Weights of a small mixture-of-experts language model, trained from scratch on English Wikipedia: a softmax router, 7767 steps.
Below are experts of layer 8 (counted from 0) of a mixture-of-experts language model. Rows are named router (the router's row for the expert), gate (a neuron's input weights, with its number), up (a neuron's input weights, with its number), down (a neuron's output weights, with its number) and show model dimensions 0-63. Each number is 500 + 40 x the weight over its row's rms, rounded and kept within 0 to 999. Numbers have three digits each.
After each expert's rows: "comes after" lists some tokens at least twice as common just before its tokens as in all text; "comes before" lists some tokens at least twice as common just after its tokens as in all text. This comes from a sample of Wikipedia text that the model never trained on. Tokens count by the router's weight.

# expert 32
router:457531545536500570415504560534557462490554517398509515469492512521398581540433418492506528467528515464530479527486458488558501455526545476425494510514529447467554551494520439486524475542474474
gate15:522447451488560542502505500469578495452518469539503450469496535492466512482419395438472494571485477486551496425529441565499486533500496478500503434514526503498489535450504517545484476434438485
up15:503461429512599529468475550484548506504457469491499458500432573480511479452421456464480493551466499508523489437505555512537503426482499490503577425498491522517459580480479500472474479473472459
down15:496438489447502443457482454505511512545464476589485497528514452512479553456505434621441423463480508555560573459511480528533494484499427454430514462468508481517525440487492520543544441489486514
gate16:471569560591483565522507576623481503515501501550478500507526538508517509554483530509453560496530484520450502504537472452530502433534537497489453497561586542469446504538553469512512474544433476
up16:452545493545427556510541560595459534548527512536521525524458497507514520507426515500508550494472494491505500513515452449482512432499509479461495483469544510485467445556489517551485504573482521
down16:477474564507477538530526417462504569477478416550507497484527535474511573476482589494487561477452460553475501443458520503502560495528510468441529485520521479444493493471508551497524513445473422
gate17:499558451556512552546487483483545482523540559457627498513509548427515559541473458520600511555515469505441511494527540523470497508497473473511477461532490464483491527520466419524510502454464452
up17:484501543526534559475536479499521448413512489488490539470540501490523489584568441466510521522483395490472449489513517496588565448554505501529547522538531574433510491444528478457461525534492548
down17:503481544470414496423545512498509494436552495520487387486522473508437474457478451440480487422458465538595569506454494464530509460570466486451506525524490482522468469556481497489395513461579549
comes after: "\n", "201", "200", "202", "199", ")"
comes before: "- ", "| ", "P", "(", "L", "–"

# expert 54
router:489502507517481566474553518575519375460594517362528474525535526516487551557433492460502538477490458483533495488504479476548512469553504499469464535524541468412508461521508474445502430485475504
gate0:488536478592455496451529560494524494451474488524460481423494478518450520489479477409465487551475559485411373493503486418475532500494533532410518566500455553476512463496542482486494485489442514
up0:486543461480495504474549457440543535481461480462434501422453562509476438421455494465474523561504567553432419479461507492483601487456518518465513561448415552525556436529500460472516474463502471
down0:521458511499474502574565436503515498541466514574509447496443525496538424489464515435422538511568458527474557524513505486511552529521519499526511479540470510573472528471514503439492525466485481
gate1:461471491489533513479488409560468488513531543513522493609556496514514468523446505588471560493481474463606567494559508495494470410496477535435524470484542435456432497529495519527538442498491560
up1:502458519516502510595527497530594468460521545532560466512474561524491457521520492441465485422516502486471517513511511540527466529496465492449431505468481576500552526486532507465369526567461514
down1:540449468542569417460421432493435456524450530504459497517474480494540519567469491559496537420491501479536470479457465375447486529411562501424492528427494529441514483593484547518518522505513440
gate2:518481496516404495524530501527473469500515567562460553524515492480470552481427474537509502508388502443513521524477543543508497476506537477476450565477561559476477522517502500455548505473538397
up2:387525570502569494502534526514492475507510449523453496525573586549538497544476521506514509540517448469409509550576454485554556498487492502489543459532570470504486546513545487497473481582510531
down2:451496459451488468602580440526540494508504546497523488515537499546484463484518484466463482517517531511516483555495457489531559492444511582491489528534499445488471437430488527494514515489524533
comes after: "ar", "l", "ul", "an", "p", "h"
comes before: ", ", "er ", "s ", "ed ", ". ", "s"

# expert 0
router:486510528582507556474563527554540432437570583470494503492514519563429488591458439455559506510467459426509476482520483486488543512534527499465518497576546460440551520490518448454478505500460480
gate3:442524541474627481507530575505485509506475534477463517485532559503512544486499475490504515512454482507440477518506507467478461554486545477521507517652472525500535421480513459526575490524518477
up3:472531472454478493550509459490456543526514550488506538436519438547493501476446467484477519511474600535448503526466523464528522487488535490431465618492440578499496425477449503478546539553515494
down3:455521476536446464509482521443470501549529480495507492473471535487470531511492570528493551456516538601509579520552506459513483507536487541439463579454517564482453502551521515509568455470381527
gate4:551450554450516482486539513480509453530572477480478419478484512465490504524526505516510511498505490546455451543485478504513545511495581457526500493538492536473492471519540467511518570462519504
up4:523540515454544485468584541494510499535529571506428469497535510440529540535437462473503519530460503489481438489503496531506499467566546494544501549539478577479497489451557456523492493474550513
down4:597480535541509470468433514510478461494540430495479493478483532485465474478469537433474479491507552593624500471474549535465506476522378500490380469501511510514439476547492587522510585492485441
gate5:475512530487439520511539471481486503502495580523481496479499496523538522451481500514535609457436454474495454476529491506491472513514472506529555434474513498475507520479543442483525489496462521
up5:454528483516486523449520504460572574526492453478547480457494451450537497491476490424562457518457583464509491504516516476500536483511494595553481527449501505513488407449491521518553518494564499
down5:585504519474520473523547433469465514548522489509475506539482531504510457568499502524549485548515528523471435470555486448411497496522450481571505510469423438503450533484469555549464505574460521
comes after: "(", "-", "| ", "the ", "y", ","
comes before: "| ", "th", "th ", "f", "0 ", "0"

# expert 69
router:498523524538503527434552531563522473450528557451491518462541512537455544511440407440501522487520455451505503496532495500493534462537547511484481560546515464449543533495553501437532483539487481
gate0:537482505555535510453574496538493481464511465489453471571460541507523520510516472435448519544575432451521481432477496486510556504487489470592456555547449415463537485502538486517565540490489491
up0:443507554499412502479555515509509443481496530485476434456502474536468512526502457534562561499512481482530488477517479483561453524566506542468507500522503484467442525471457399439450484500482541
down0:543463480547535475462600505412498490521493441470469561450536524584434454474551492481526517526543539563532560521520499509518513490525482489525461548518508501509552455440470430586560527531528475
gate1:552516518573462487545530605540549495526492502448491496449541533486497579518529396465499529472470509554489446470488462516450460489538482526487511503492510524451501462447503460481483524527479517
up1:489440477471488480427580533503520530491504440483542464525516530502514538523495439468426511474518563631536472471505463482465480526594471487368502499498488514510463480532490435490543457505501563
down1:523522516506444495507464498443431505515525482502462516514426509447431462422519546493546504519494499543467432513565568472502565574465518529479518528503515491502381500456503494514550548507473453
gate2:540517502533450480493480568495522484509517440504528492529601464478455529517499468514549439504506483518575482574491500535454530517512518542519482481431566555475561498457464488462462535417498473
up2:556506447603489474516477523477472504471507426488498486480591437482506527512450391506508421429539514505541509506503467508477489429514520495592455510475553517499511484493416431444462472447512498
down2:542534517533506488502412595478569548461495414472554455476534525511468474479423527499528521536458498489520453532474523451493481502522526502557455534487495523606479564551541526449499476460443559
comes after: ". ", "in ", "of ", ", ", "on ", "to "
comes before: "was ", "is ", "c", "the ", "s", "f"

# expert 6
router:468523522582532590442553540523519463455562525423536507478542557533421492545414431495541528501496457480510487483532423460561520498540535526476545493534528524446539516490527434466497476485427473
gate15:504512538570515509584535507472470464536467557464468549546541526517507512511513504533451501518533451424520458445494516529490517499647566532577507430501515489512504537491446494517461518483480526
up15:441536541519572506537578453478494452524482540495441464565520496495479497517519519510511494538499422440449466464501480529515550569574528593578464470482547529501560470502465548511483476494484505
down15:504529523511527385516571472513532569514480548499510494520542429452489471492492487462566460557498502422455528469502555481491511509475482471504539483488534477539510515499501499523553536522503523
gate16:541533469509453570444593493533458524472558538487425501521580564531477518516498510528525495455547412504482429536452509491505465506495491522470514574459557497480484539399585533484501516487441444
up16:494513535407452539437528475548432491440459482458418569503546528530495494497484499521484530481503468534612497537498524511547494528500537478494495576482584471482465507506540540472498493448399533
down16:479482464509495520533503475494462438492489550488585486494472523440497463479460455570527500470491525570529519458540541535493477543446487530534483525420473433527481515538497524476474589478492579
gate17:520557502488512492496492487529463450558472494479554473375561521535451482519511509546443481443555531503520523523556535496500491518592561485504480542567518508491523544490578486532514562514441528
up17:549509493451501468482493480450491566476530554516506461451528480532427502514495507526500492519532496496464509481610461517472452528516487498565603461489560504466503506452527447542510599533487526
down17:530496526488442541517438457494501491480466538493496525619443507512457449486495488550483548470534569488575495549484453476525572528514526517523547547487495511559495495417471531455508453505451525
comes after: "|", "| ", "0 ", "3 ", "1 ", "2 "
comes before: "| ", "|", "- ", "2", "3", "4"

# expert 9
router:489548483573506549474519514561578431445535522463479536531510504515483508565419432454521528475501442469474488499565458481555520490491551552464465511560524483378527535489541485495463485550427504
gate0:427496526531574564467520579475536449428492523476512475505545447513528486503484456397525534487474461459520480485495535483563549544498505576479587583517596511500542481560451473605498530502472548
up0:550565518514580541524586546528533500503526588490459499538523499452488444530569476490510469471495636474540534441503532541460512508468462525478402516567459484518492526509439507467477593528478475
down0:515534473478467450542511501518462470465526541411502452523493579516515541525488531485509417512485518452485519555459492482464544544453514495530506498441512496560528530625507502533520547426502504
gate1:429493474474468546522499494548536487486521426551498476484498523468495528581504482509483529467557527485466510523518494484617508404483411467455507453528458519446518502463569479509469416523453521
up1:533519475558495547475568430562480525471512511510489541477479510503485488520451448484458503430538500514460449480538442518418517505477447578491473524537530490509526497482439470538478544499540579
down1:475532536541547503518503501534513520521515473486501544523482530481473516535526503412447487432502542437519595507540556542512512486449452480455468609493441590431507493511469554560463533425428551
gate2:505500488491542525479525493498529406494505549488511528469497486513495464463472496471528508525519481496436441463435438480551552489495539569456481454545560550452510548492494504521531499477519522
up2:475492467541582486483410542482568467455495539460531528469524475528473489565442494501509577597519460464406446416521474511539489420483584532468507500470521458494505502579502492471514454520514504
down2:530475544475484462504508439562483502497438527566540578482505425531449502431481455540546542511557465536509480518490507520436487537521495492531563513538467447467508549526505452536507455497488582
comes after: "the ", "was ", "a ", "and ", "to ", "b"
comes before: "f", "v", "stric", "st", "rec", "d"

# expert 53
router:463545526518498583496550524530503427440584504439512505478499529529405547541459431462530497482505482492525510466485443513526551478563517516446526473547524447427548559474510505450510514512464479
gate15:465503410429471539546542429447521445474497554500582525539522397507436570432467512524463521430508466491431487538522489464527556472466502455556450450483526518461497504518595465476493502501496461
up15:570496475505495499528444459505544502477499415470518405527488469550457466524496502441495456523547460494482516533519523497479505479472486543403477539475486430472487469548432537547541382454519479
down15:505471548437581517546508476592482536535508479436471517482481456433434477476508491525495419476502511495448500522522464474546536490507493491547531557535523601489515527443449460562484514487461507
gate16:476567540540433530567441488560495378535504541486479490470496480486473503498474497571445509557517480506485476482532485484556485500585479468507523550507508463516507551508609461526516445574446551
up16:507561505491502504441520552508523578534502487534429466485482517481493519464416479491510536532478520534495492545496446513525495488485538531480504506543474522486481457562487457453457487392455521
down16:497501503426559561406514526480534523464495538505536401450502534510503468536505533498471509514537499436457612479485484506487515544578536565473470546467478481509542471490505520519500507430529447
gate17:435505519486496603511474508514505466398489515496515549469505446488418486498476531486495450531526511454518481517493518500499544538509486473526524519491537465473527506478502414399465529472522530
up17:510454540467508499404451520542600554456543531484441441522512487452518494462492525528428467523526475507467487506468558506515420466489480479475472448568481458454545558505474452518564516494485575
down17:491524527499518444527446522425506529478494514501547485496606516512518452449475512472602506556588514540467479528551560471483509482570466508564499515549457452472485445429469467484466452488533494
comes after: "\n", "| ", "|", ") ", "7 ", "8 "
comes before: "8 ", "9 ", "7 ", "6 ", "2 ", "3 "

# expert 72
router:473570546541511590450526550507536463462549497392512478476492517552424507520409438478534529474480464440469489497526472470570535462563537551470521495580513522433542503529525464457500447509450509
gate0:483468451543486548386577464487479506497569495432518488502555529531435464463427508474458499523555445467523462476430566494546535511507528419465529478482544458489512520575479513604441463535501476
up0:494529513508517439405603530486495539459516487484479498526518553535476432481400501432476422542505448508514472555496536470543458491468518538536506615455501441492528535510492463515435410413520522
down0:510447447524566484493534451455520401443467522496525499475542523458486510481470598503457520472554543484504494466402541490535494511483540411497550481464611509527468566558497514580519517483381429
gate1:460450539523514495573503483463499440501531473464441429482483489449488526495512492525609492505556421484502483472564470530476481460592540435529534514483540516463419526459500465470498572503523504
up1:517572426595532492428414521512523509555491534507513491529431465512583530500547488458458479547452439491517501505528506479527486456572475557457499450497528427515511486486513506540591464614490487
down1:482512482462567538514514482458539486512487465506564518515479546478581462540454506552457504542493486550531475473493517480428455506534461539574547517507466454509627505503445481485533513463508559
gate2:436542544535492478421515448495445525467512470487508525492521451498487542511508509493549497443464508572473451460518431520527524406515558492482513501452580423460536572513486517429522487528479541
up2:460579489513532441520474523426541510541504517507573458509551409457489501478540542521581524512477464500473550451524459470474524464519496513473548585517499485557438455486482549440488534468534511
down2:485558507459470433477534474488545438460525451544490569460490510509442549564518558467528513447467506469482506554509460477553518432508453488562483529488533545475422524517405492476549500528432565
comes after: "\n", " ", "1 ", "3 ", "2 ", "6 "
comes before: "| ", "S", "D", "M", "B", "G"

# expert 77
router:490504511532479539436513501538505446508570507474476482461554545517427531587453470484521549468496400433502501507453463488468515424510539531494513472531529515445523509446516457463533491548476485
gate0:460525487539489531516480566543449487495608496500542542550532537610446500493511500442458484547414459496518464557477598499509478517558536500511485514480488492486511456440494503533497478502525557
up0:507506554493506487568491515520480525526583499504409531482452556523494522467466517491516498566515487500511494456434482517520403546492414446448426572545476447510487513445421514544475415492529461
down0:529541527580515495446509480440493578574433548539452501496458560490482528458489451499581515468456498527527540486485450513475500597449513456552453488458519504483469615570532541485504487457485539
gate1:522528470526526512431574512593457543564566500479521496440467504471457493545491485458549509513495517479488534435538549451501460520519518509482511505476589523483487459455508491493446507499423443
up1:499518560582558501532457524500536485525393494488489488495520465509581517492502499537509502559439519572466506456484492563512488467552528493436490514527549505457487511570450497492486470442532639
down1:581463510497544521470503488423489519555428450475509546447500524493429531463459507515526507482543501542510445456489529502487494525542506478519600432572441520528468549584444483506509446499462510
gate2:490498483527457502473455485491485462530509460502556547520562508515535594558471474450492475535557469534438525511556451545475488486490469476471456461586538517526457544520556512440451523522506534
up2:524484444494486461431433549514554482521567527489591469466529499527483530492538495532419543555487495573483488470522474473546541461463501479447500500501436570484478493519516489445417450528481528
down2:498436512481511511506518361545416537512496520507522558493477538497453480561480507515527496504538516457488436488501527494500451477545513475549520523453451481609525525488439498472507533542434550
comes after: ".", "0", "1", "7", "a", "2"
comes before: "\n\n", "\n", "% ", "6", "0", "5"

# expert 12
router:463532516495435570452563506563521445495591535463487481489529518537490496539480493500508561485502447503491525448541507427563491435570539467473528490525519487448533541487488455431460477472486442
gate0:424534450520488516496508549491544443464485557460544493487451487547508503505461501492559554492412420538518494527481502422459518433479597566530494476513432523497463517463513496496409473526522540
up0:466553506500422529524517566488547472441471558452578508468486494551513504498459499533592538488497562494470502555539490488429522502455499588507463451517440489517497508501492498512458496544537432
down0:516494536496428525528517609453505546512534547504572449549441514486442496467551519555551502482521441502465552537485543511579462544460451501510490483515463507485466469493438543494469479512529534
gate1:534491539499471476534461497467575501576465523512542476554475460546507591504495524466538492467473497552483545419491501471569458473502516528506480542536536515504525528562440516534480481489491479
up1:498508472505449552449566537503475550527462537523594537552494457441501573496468540554498524496492539487519477523445502399556478465542541469495512619528480490487513494481516471546479497508521474
down1:493442468514476480570482535495487496493529469540477497507512460498583481501543528475466487489470473521493546578516510523564541447484499498536525492520467495521517548480516549442560440462557536
gate2:529525594489564484523538579508531527493543532479566414492490515486491478507529463479503525484545478445578520504520563444562482461499520463457487500569549437466536550471576504455494564458517495
up2:526490558487562481515502589552517492514611511510474401518456483480507530481483491498535536487514474474526444457455498497572528550510484468446562565503586517443479511499591478470495536462561464
down2:542452488460580452444543476483508497454522444491513472521507478490474502486498553489505564469464443485532439552465457427493499488412485457599512493484517511502512453495486549579459475476490494
comes after: "ec", "c", "ex", "pro", "gr", "ac"
comes before: "s ", ", ", ". ", ".", "sion", "al "

# expert 75
router:493543529529506539466558547586518450430568553432498503478564470524490580562442435483524542508495451499505525474525491474545482495512515544472509510520539479432479492507547467439597449480436424
gate0:456447428478547550506575553510494461552506519508534468483569501455521528527499500505429493460466497441525522502511470509516522470512494537480510462500513508489536529494528520481582559574543445
up0:462490531525463514440553563503515538443503499501555518484533495539517510568537508503472411550486484415492473439529515550517499480510503521496346528541576493496512478504512460499554423447561521
down0:505439494448446535466442448508564493499480468513529514508474481506567462457545557561490505495532487490579561469460469516544507508504518443565500433512445543499466447509526538541524506506512537
gate1:493459486509527556467577442488550462507525570538398509534489535490516473475460506556614497488477509453492552452503479468479501492498517564477565493512441456477438481533519484454529528461461509
up1:468502463436521512422550557512500539531455513521518542510522480542530460565490505470564562421430458508521509500550523599485461472568528539452549462497498402486543497456590553503550464515477513
down1:453521568439480495452505457476501510497458530497490445523489497536530466511465455493451517479552513493570495489447439506452478522515563458529444544490490550556446501469485460481558550581432584
gate2:524457522463530531485546563543560441491558509442492506479502436478450476472514519509521558517551488539435543479491503493453453547480500512509522523501529434491573562478529525447531450483463483
up2:485491517512536530559489582462515458481515503450500535508511487411479564485547514551475528492551530546447525401541518488503436528542538454457573447492557511506500504541495497441501467485447436
down2:599486563485510522442468536466460440435489368505566537502488458564458506617509489457499511494508529552555472512495533537557559524501487491538521541401492436476451465531564492516511509528516473
comes after: "er", "ch", "le", "re", "et", "a"
comes before: ", ", "ing ", ". ", "\n", ".", "k "

# expert 57
router:497542552564546554509520508569492486435525521463509486440527543546472535553453379492546531444483448456478492512520490481574495516542487540457469498509511449450535568515563501487509477519436468
gate0:433534478498515468508479499537524511452533530527474472479546485539459532498535483469546565426463486531483502495489515478504478490500549548517434530510453519485500492523482544553558497520515460
up0:458536498553517490519496487519547528433495594525535513470504484534530484502502487431466482408530552508518461484458423471562495456472470528487424499537429508509534502522440511517528449514589515
down0:460505508476490518528487540529480551485467497519555460502502496509458492519567540486539513554488481567486500513486522465469441465529459501554473490470505509604419500534546497532528500517554512
gate1:470419423568448539499484453495552440456543473474532523499392466494502467477482442497550590457583487447508413495519470492555501485510420524533516518491509490469449528542567462488460498487396482
up1:529508472525510520480477477514471517512511484482458577509471497496473496497514473501577478477546478518459379511493482525551505531438516591467514447548499507512458530551562528530522528465409564
down1:445527448466431542558510425621486464531495563487504501525460470470551491480490507497563507497447511493496504514492507531582481493456504554485507555487457463438426534521514524421506519458511514
gate2:557506502476494545543496445497532441538471439471422460433410550511487482469452507515509443499501530492583456449505535508518530471511486522554536534486430560491583506503541497420531481439520425
up2:502512555458489568480524488568469486476526583525445470470500515515467445525456499551518522505452471462553579475511513546458526585473498483528546518519535498501445458500551496535508574545513438
down2:471556489530519556520495559520544469503532524482540500466408495478435533518501529512507468521491526500481468475499473472474533447480536488440514431551438540457511483485463535550465442476483552
comes after: "'", "for ", "ing ", "and ", "with ", "ed "
comes before: "f", "s", "m", "c", "h", "p"

# expert 8
router:440525510479548517454552520553562434471541504491519522465553559571430560566492413476494519481487472521541499467464459495520511463529516488501466490499545475457551518478507506470503481516451504
gate0:489446446488526500492501547546580428505508459507467492458512569547515469546466485487487518437550445456492499478529532523540446522601484533538530463530504487477475468549453475466581505477481498
up0:511531456484488491454482516503603482501498512522455466436448460549479519516469486502451450564503488480487480451519529505497477541528490471489517459412516452520497493454546485507529439472473501
down0:490552469438511570515449461491478530548543483571513538534441495510495520542495468406531484479537486495481480580445593517547475543609419555501470467576533496454491493537477518480492468470513499
gate1:463540538503547485484504546448506399518499469529535421501512572548485533489470495509449519476522501490516460595547472464459487400552491489537507521511479503483465461470613528445461472483476489
up1:461527523519535504466513548486532431547561427497569400453484513543519540572490481519459469440478454466507499444576424546518493464507442530502462501493484537501537481541489499567487490509545503
down1:509537507554523527463484451508484522500558512594551522518525483532455521476494435577465499484530483454552505493413529574540487428435511528498511422513484537525472526483463514499423484465518544
gate2:419522488511543498435566501541535537519445525526530533476477449491447565559531482471455488508445499477483500531502468469481523468516530487498484475420504469515525514487534545529439473492447504
up2:458544504483542529497466502575562531454503578527517591445499558522574560548472475533480528496496466504490505493511536450544499581532510476561476485500616462535508477488468492559522538510477508
down2:494484534487476474510517483484494498477504500605499510488483428492447483479505499543462474477528539535504513500471477531431480424460472515522507461473462530636511488516505535535501549448500486
comes after: "\n\n", "s", "y", "es", ")", " "
comes before: "\n", "\n\n", "==", "N ", ": ", "s "

# expert 1
router:507512518536531521430522538512514485405571513454468508458533476515459528542469427464569534499494458445527448433498487501553479450531521568499560534514515495415510547516566463487496471551437482
gate0:537519553479584577494471544509460539472498508450534468504522545547459533503484502513533486469530424516499443510534471530464570509496546524524512506494508518503499506479517461511551549647428537
up0:455488522484596527542475479519468513491463494503449466505454516468524556485556449501463508550524469561478494507475480482509578439510524533487497493470493551482505431514507473535500562566518504
down0:489567508534614476530491455523435571535550510507550520501481542485495479544487517496479468478447463491493522454468517526562509542527520433570482471530485486476472490533515436427533517453521549
gate1:443510430463479487497553491521472468444533469483505414503470474467457511473522430441490474526538488483515497536489461411532451419506541451508501523469478501524458562515573545525473543491468514
up1:501554493508434408459562550498529490501501503473476481535468455459513542468450406534518538504469492460446494414513476411536561564486509477511486475514464485516532518510575552494527494558452555
down1:517474417484528423488536485507488516585488459433482431532483552492520475509508545552496425524465477465566516584485493443451559489503467436512511511606500513499504395493439499537545521526519590
gate2:539465463486401556484588448537513547524541544465438433537509497532500489492551457483567495537454430505511535498460478521506598525470490587513465463446532516468528554558505457439522442555571506
up2:482475541530518493471505531465572488455485484527436499427436555522474503498552461533582587545535465504496436512520478508452490478482509511505522571537537502521568486514508463457529523526485448
down2:507503425481476538466516478511604502514468447420446517481457503483469511530521519490471559491558465488490495533486525489535541438459550552497478478509527484488393485497535479456549498432544558
comes after: "D", "1", "2", "4", "d", "3"
comes before: "5", "3", "0", "4", "00", ", "

# expert 62
router:538484504564496517457524580474507443425593507454530509487526526510431563521436482481575514454527490512491453468459411484532550451541546529533491509507517437426543495494507467457514432550455484
gate0:432425529460503499471581477495562415464484523509563457523544508507465534570533505476543516455542493527454500450461569467575515461493459484454500453473510518528513499568486536475455456539486432
up0:509524480524584499467565497472502425481501496487543428466507583508478572474523495442524483557529454505543419514460541530535468536550500491475587444405504512507411448560505511535429478509551469
down0:583494562503438474449465451550477510501531443545507502503493490478517480459456482482479459567497525558469541447441509545518487566515492475517571556515499504555503454480488545572485456585485464
gate1:503514539471465507526521514415496514476502469492554521487522511539499469530519461490545485502466518537480492520575417509496363450488565544521503494603461542508502493578458445517425483453520462
up1:491473483482472496461415541523520508515496510472484524554531505463499555509523524557531501560534517512528458518477461577489549554494472508525562558504591509510534496481488483558571464508434529
down1:506524523528506468495523497436456526565486534494573523495448420427527451558507500473537500496462525516517479483455407495427466494548506494466471501484581499483518442423497465520493479503529495
gate2:521474478544550523489535488512502513458497549442553506541506548486474459523481485542607537470431507499492524503458532442501434471508568520532510562464467468490494499552526494407551497513562503
up2:530495492464539538503535440511419557487504516465476469569525568529482451497474510497488480459490479493547566527470459497439480494463453586439572515457498505474514534556498479491519490488453557
down2:426483488460520516505502549525564513506539493480522498519560540512535561419459525521507486516486423465507429500505566490555482472536422549472414497512540539505498483469461427480503466477504580
comes after: "| ", ",", "; ", ": ", "–", "ann"
comes before: "–", ",", ".", "9", "8", "2"

# expert 10
router:463533539528536549438535493567524439493509523443522492423538543541467549520441479491511529461475414440491499477503418460525512435507525551437526499563510480462553528478527435473512478496492475
gate3:481546531500441573557490520566542473487521496487508477439497537469507521517489509507453457445469444499537475507567495539554478408496485545464452582452552479506506505495444528491485488497476426
up3:530462575445540492423488448586504516444545564422488588532460462542474523512479445542528483516533527472465523499462526460455489464525472507491474459500506481497520540445538522522518519553428594
down3:513471477503484481461486578563528484474495532470467500447473513453490457497521453570519511502498497538475515521453485493521469551544443453449462438519438435552458489505495491572529449520491508
gate4:474501548546461509490475512506523470489498530444507471499540469442513510539456499567539569518454459528467479465527516523527476488573523495507533464499558463492428474506482487438440488470510483
up4:463437510461566478486442491479429530541496492465468470550591481433527475481497481473463485498484476504496555454426486474520510543515497490552555438467539511508466503469517536517484541439524488
down4:493508527556579585529472470562587466497550516509499530489539407532524470618518535535485473520521423510543523519465514550462517560520445475454514419481452516485515442521456502476562481509536533
gate5:429538538530472472494507508509545464484524557498479488512545536403453577500508456453575478540503494451478466461501501482516565514508473569550500535581468495478500469477478562441544469431489494
up5:453517549528462519455533521499401576513534501483490526530592510480491489538483428497508519512470450497494479470544523542507536494541481488453426512476565471486493499463514519518504498641450463
down5:582473486531557526436530521503518488571541486487447418502539515534496497544561466535535482561526476513466573501446467544518458482519561558467439447465477491524538491511538444559517578443525537
comes after: ".", "s", "e", "==", "es", "y"
comes before: "The ", "In ", "He ", "the ", "he ", "It "

# expert 2
router:503526520503517594484558460542494474457535495449502514423540495518431548543450471489519558468527445510483454508546472479500500431595577566479499513512500458383541524469557467453522502544457499
gate0:523579480499482445440494545538470568485475474499461526464573447447462571468537487480496436529543560518442511556543537514498593450566526511496455526510526490450594585539579493437499479515491469
up0:438494493480495518504461512481512474511536506478489401461524543527530540530445500557551518501544488446564535520445489463539493484480466542459519449450469487509588423554408493553511401484511486
down0:510495514551457443459500535488507471564489469496531581485525568451437492482452508518467480446531463499498496467493581557520522447551561493522576527505470451439423491535578464557490466540441472
gate1:527561528473549501516518486593494481503513491428487564440569524530453453478526504512431518491526503430563514444488493581496583518490476514529540501567549492442517400546542487517469524524468484
up1:532553546516517502442575522510484478437519509513490557574535451519504524428540517503535529526467534496461446557496441436476517511500510468560566481529404400503478516548503508462558436501550505
down1:495599528480535506476510490526556460510521435468482441488474525515430528520533495591513502520395502454517499449522536618479484480487506485468528500554513532488509400526518503442570523510466448
gate2:488518578542486547506452501560480509496595456446527571493499588519515545477452511469459470487504396504397450467500479479602606529517512472493482530461507455495557457543503512545599471522441564
up2:427535515514529518532490510532503620447568480484537483483518548492484570455443487443499502446542467489444481520503498499526497446503507431516497536501506524498483463591477503511529422557489561
down2:535430478451547508503502488498510523463476513525515441539481512461621490541507547440473491522470463490557488549519561465514406471428432538529481435494551499575486499442523510543494488482471514
comes after: "| ", "c", "v", "T", "rec", "C"
comes before: "al ", "es ", "al", "er", "ot", " "

# expert 42
router:459512556549522608428506521573548455500548515447493496425503578495470569560440450483480490463454458510514504523461385477567533477496509527506484546535535506448555510527538456495529475524516488
gate3:492516523558451512551537538536509522496587534526486502528465527474518474452447500481467452532497518505535516514554526461503448524516492524416485511555493593451489491495464474528559585550482497
up3:525541549467479542522449531568493506472575543533444459526519562484493435441495527523539477531440528543511475466498523462551446503521511554461512515577535481499598534553494488488521556525523501
down3:511464496473551518536489495557467464565503532493490487493472489495521440397584504502443577511492481453448443525521518484525535488430432500527459510452499569498529438535531477493529551467498575
gate4:451585525502437544475464595559515417478528537465466447526526419466543467474519487498526490505445494514577464569506496421507505457492463476490436572505598518511486490487463495408503488467503509
up4:455626560562468548459483558546466467552514555503424495461514499549460478609538506491511488544480415585563530488489498452564540505503461479490443514555561508496577513527455534497462498512511529
down4:514572547466446527530473537463519494422456441542449490458547496530531469505430442548480580588485516617517478514469534466476489487451497482531455560480547524550482494542466483497478503419584534
gate5:485508502494463535382577545452478502511498495472522518538457521458520444483511491553527540430494511463538497474622559497495539487506505507459611532464444506520442484527464471479461508472464475
up5:464491462511532475444517540426481480532460553458454550546501520472525477475546512588561529493502529452544466495531521465511544463536469490523546548472532563516485494455537484486476439530479445
down5:527469436484558416474516461554452503529461520447533527437507527411499473527460481525543481536531460555499429523496465495461501495493519431585523503407487493495505486512404480580576522538448462
comes after: ".", "\n\n", "|", "==", "===", ")"
comes before: "The ", "==", "===", "In ", "= ", "== "